config = dict(
    n_experts=32,
    balance_loss=0.0046,
    lr_router=0.000358,
    max_grad_norm=1.0,
    max_seq_len=512,
    dataset='wikipedia_en',
)
Below are experts of layer 5 (counted from 0) of a mixture-of-experts language model. Rows are named router (the router's row for the expert) and show model dimensions 0-191. Each number is 500 + 40 x the weight over its row's rms, rounded and kept within 0 to 999. Numbers have three digits each.
Before each expert's rows: "gets" lists some tokens that make up at least twice as much of what it gets as of all text. This comes from a sample of Wikipedia text that the model never trained on. Tokens count by the router's weight.

# expert 7
gets: " in", " to", " for", " of", " on", " by"
router:480525549541516495476526518478473526473567484485563481555584544590538504518429532538553535427463558537491519503573503444524544537552519504487513505567487556598450461537514455473533508491467492383483483533485552562510468581453566488554494563494484478525545505494467515510471477568502555512481496456562463497433571440416527548598540522497443505527462487504458507569427481504529499516463539453448498579496538501541459479517549443444542520526501468550511514519560549478526532522536488475484433495544487459497463475521519459525526486510513493444456576518516513457476487496531543548

# expert 15
gets: " and", ",", " that", "s,", " as", " or"
router:548511448487513470506465426540563578539397515511450464483529448503530456494552508542483510470442502476494538521584566470505489476527505541508580451539514511432584436445505565454552524511481535519523553480498521483512485433555478482522503534537520425545509480544569529524507528564543556505505464495521495475546464555450434463438443488534454490471472460579552485448544476559521557572568509509483498550459470529525520480484561460549427490482480554523413493466532433516524503533481502504508457543510519483492414473467438477491463525413456503475480538517485477469474487510462575461

# expert 5
gets: ")", "\"", "}", " m", "3)", "s)"
router:528553455459514513464550482488490541505552498520530441486510529578473489451533431468546483493481519482487488426443455465484478482494477577531452509538567556496480572494530471526512436562418444567436459485453510489534489511508473513460503447547480556509512473550537555522521482574531441485506509457485478543468466564557481435465520600554488521512539493451534473547519459484530501530543558557538498459479492479510570491534492473474574432551540447494481521520454494547444474558505484565511536444432459554495456508425519488503514414393469506495494462498540467497598488536515565490

# expert 0
gets: " ", "s", "ers", "es", " 0", "\""
router:482491440523546423510459477484549487478562412468549435454456465533531433487492507525506519490516553504499543534485451477468543516515461559458452589498487454511476527542427499435516491473537533512470555410502476487522414535519456463432521463566576543561476460505432475442545463520492506456468514524534483549486545452447553456487512552530500498435512515473512478518534532449498530494535550549439496464474517525520508492538436465514522442517535450554422438456524575447464565429476473547494490497530451501498553520449519477495553442491503506512412539443547525467434497514478457568

# expert 13
gets: " to", " with", " of", "ed", " for", "ing"
router:451430543521478492526406573513490471530541442614481558516521453492522475553518529534524496506468509423481546490539494482500518614473463490460498505524504520521480519550576531483422522478468534462529505552475480552502552438492436513526500584475473494445539497533481502509527451534502515522522565453488526483513504482480484422476537494550523481483437464514466543497516472505467536433526479441517483506553505564532529509516570491502573532585530475541465467581551383473490537557570495521543439441498508491504437520588475495505537486462523485426503500517500484538490455442456583548

# expert 21
gets: " P", " M", " C", " B", " T", " L"
router:496541497462450483496508522472547489469500465493517509541528457462537538426491493470468540564485565480449518474506566549462489561499541536515501546502499428477495478502534517560536503517451504497512396481537524503435560490399520497465504491557532529489479502436550514475520498430526602490516534515562450547544459465521553537500493467473585528530526476441527477521504558437448518527439475549457470550580534467452407515526429479463462467440544527488461478453449551487460486472495450447485573511409479481551502545447536550429437532517441516461523506446521556476503524470564475483

# expert 17
gets: ".", "\n", "s.", ").", "es.", "a."
router:545507478498493446467540538518526552504537463529532466528516544506486524455471477485502494471462465527495545587548483449469441448575518519530432566555484434482450449464524437453572456511532531546458459435487474481536520546565524529436511488466535562466533449533483564456524482477475497442441515439518455499472527437528482504455555479527500443430481594513521513555530541432542482471514492476471452563544507576521471435581446526538493546460500474443527494519543472515517552515460493548459507496445417510448569546486459564494504454489474472555470510550440512491447467525464474425

# expert 2
gets: " |", "|", "-", ":", ";", " /"
router:465490468532514487430503441533434555522468480475528478493437550538569476499504439465558529539551456448483459557525495470470500505564562549425518494458434454521476489479460559475461508513514490570561491551463539437499476468562468500472518441549481491532480486476481453407567434555442425407482469563526544471490512464463539462523506473517460480577454496503524511540515442520511523475483527488515472577457551502544501526480548543490502533530459498507536442511531488437507465431475521433529554488407494543441525453524536480584557484516491446520499480447544417526534460507510558472

# expert 4
gets: "a", "o", "i", "an", "u", "on"
router:567438520529544540484508494511510415514496394487482492503499553427525519484522473529534421547558464520588536434477470541463514430488485477579545530440546526521485539527477555477452482547536438525455545526520428450490559550528544540457511471438503495497470478521460469518503466511511418481467501551515531544449534529580526529517460462572452534450530514468523503480536433549610457464475492501512498475520482464541560492503440498532533428493421486455513546484476518514529454541462459441505445435534552493472506540503431482528485531422480558476513545491488483547528540531563483466

# expert 30
gets: " of", " in", ":", " the", " from", " by"
router:443495457455523456489484479502503546492562481482569433535496562490515449480523526537521499502470464497476506479471534519521431432519459480434486521419441550556438425465513478519443526487508561469455476536454464586487492534467507529484461458514536402538559490517447503509529471483491470512487503606487471492550524480504438503578448551481429467528558501540419562489494521483471467539471468490528515496450506598559524507514444507528546474521531471447515472599574509521437567455500522536543545543483494504461450477501536478475469452536555456533494520425563532563459522546488463445

# expert 19
gets: "\n", "-", "|", "=", "==", "==="
router:438506499504544540467501496513475451548460485463496487483540446521529450505504448485456504483541468553471468442480488414534516525558573536467492454560452456510485470505428492547527469479422501505510559512481482508426505491504451560498527568560527534524502489455476493535490516483508570525488516496498601461509488437570521456550497565553568542513577508512574553519510507497501524511490511555501512518472547520501562569510492561434373475489493443466558463474458428550508452453470573513482572490529500444552529435471512557527526473484431456463470453523490460543543540544561569515

# expert 12
gets: " |", " ", ";", " 0", " –", "|"
router:475526489473440472497528447474500524502533524536509450540432431511514452490487453463525552552509477446447535540459477467438525546536524439463552564506462559500478490523423501488512495517542527543539452484463490496595470453508505518569526458514486561525447473469514527511509465525453426481449548478548555520562532477463521501549567443440461517553528505496550499529494425503451560503504540571480395525417472509544499555532485579508563549536549458548490471549463538421502418492499491473459493427498485573437530427447520533493520479531510511457516482513537492431446459518498514559

# expert 27
gets: " the", " a", " The", " his", "The", " an"
router:490463521499508519509515487516504466491562554513482502448460552513439511475480495446520509436559486502480427457415521546510508460530475536458456440468508566481534449440458543498530448525518548457479471582499507550562494472410484472456504570472525536520532482449498506568542529450501434504479469561509476386548457464448450557464530463469512488485445434576490458432468502465488559450494481468489541469524509457528455454513579570478476533411521466504561474526530510531450472485428483489502482464503512425484569534487540511478511509555491465462456563489425531577565492528460529535

# expert 25
gets: " in", " May", " June", " September", " March", " April"
router:498552553563555478451591513422463555498517498452526456530524412542530502490485522496511560482464530467506430582527550528506499454499470524435556524457476458587474477486579496440573510519535522437429515436473570466495486511508498461493579504508535539475492511520444432447434512498480514520489470545521465551522520539524503553450435418485507510481527492519471563532487514500457505512523512431470465413479510488504504525530539441517530548452497508466522560455549579574509500459573585551527485518558484577471475537479539458492527453561537475539459521534491490459479539483496547519

# expert 29
gets: "\n", "==", " (", "===", " \"", " =="
router:478486495455528461472515523437527575478522452458536530512470511572473556490427454500485568586501517497477575501509477460591509521490559509534479429557539441417473490463505514480510473515431526484485498504425548524468493465488454508480470466488576541575428519490500482486552570482467518514442498449536442435522543516464490489541509570567561467534520575509536466482500488482437608493492476550483520531489489556445494523495475556494510521530554495559532471456489530551524539468545483529440488550484522418583431520520551589519559532528517442475482491510514443496540472521555469504

# expert 20
gets: " ", " a", " is", " the", " was", " 0"
router:404492454522533420516533503517553499442498482460574431469438502525484448473483490483581435478511529552437523497456434444486543516526462558418470504466414476558506491508487446455469422510500588527467499441438513501511478538551464469505509501550524486516534477491538466430513503539540505510461465462573465549497559492412511509499568497511474494468509476439540395582544523467484486579552533478487473502468504543487473455465462514474527465452536426553523477461530564462385532449489462520575503490509455467484469561479486459488503490481544490474489502494537509468525501559491504529

# expert 31
gets: " was", " is", " he", " were", " He", " are"
router:493466515510570456565488557557495468488468569479546584475469506446503491520440554548481395536556483515528457547506497490495410497484462519520510491478442562464549436529505416430518474490506550540490490475478515488508514430509495478509545499475482473543477533523562489520517429577496490552441511431496494461467465546515484529444558567424562508463439469494478472486506410475588485480511483601458459447520515490442531519508565450431443536493552496574474514512456528431468476517480540510516578489516534463490466528529499515478488477531530446519525417516558488491463516549540494550

# expert 18
gets: " and", ",", "s,", "),", "a,", "e,"
router:499473455548492484485530465471491531491446498545459558547513432487455533462537515460514527489468605516461495503494490557523524526516457489564434496505482531542522468490514536505515440465437588555513432486477424503547483477507455504475501485482559437576569451544491524448482460518556537490469432571462497565454502541446536541471422492463449476435427434498523572430550464564517491489502535515485529482511527478528515504562481528533458475510506478522489469419516594450528486551467526503416462548542497546485507431451497560455488560508526468521543518475535567446444528514517471425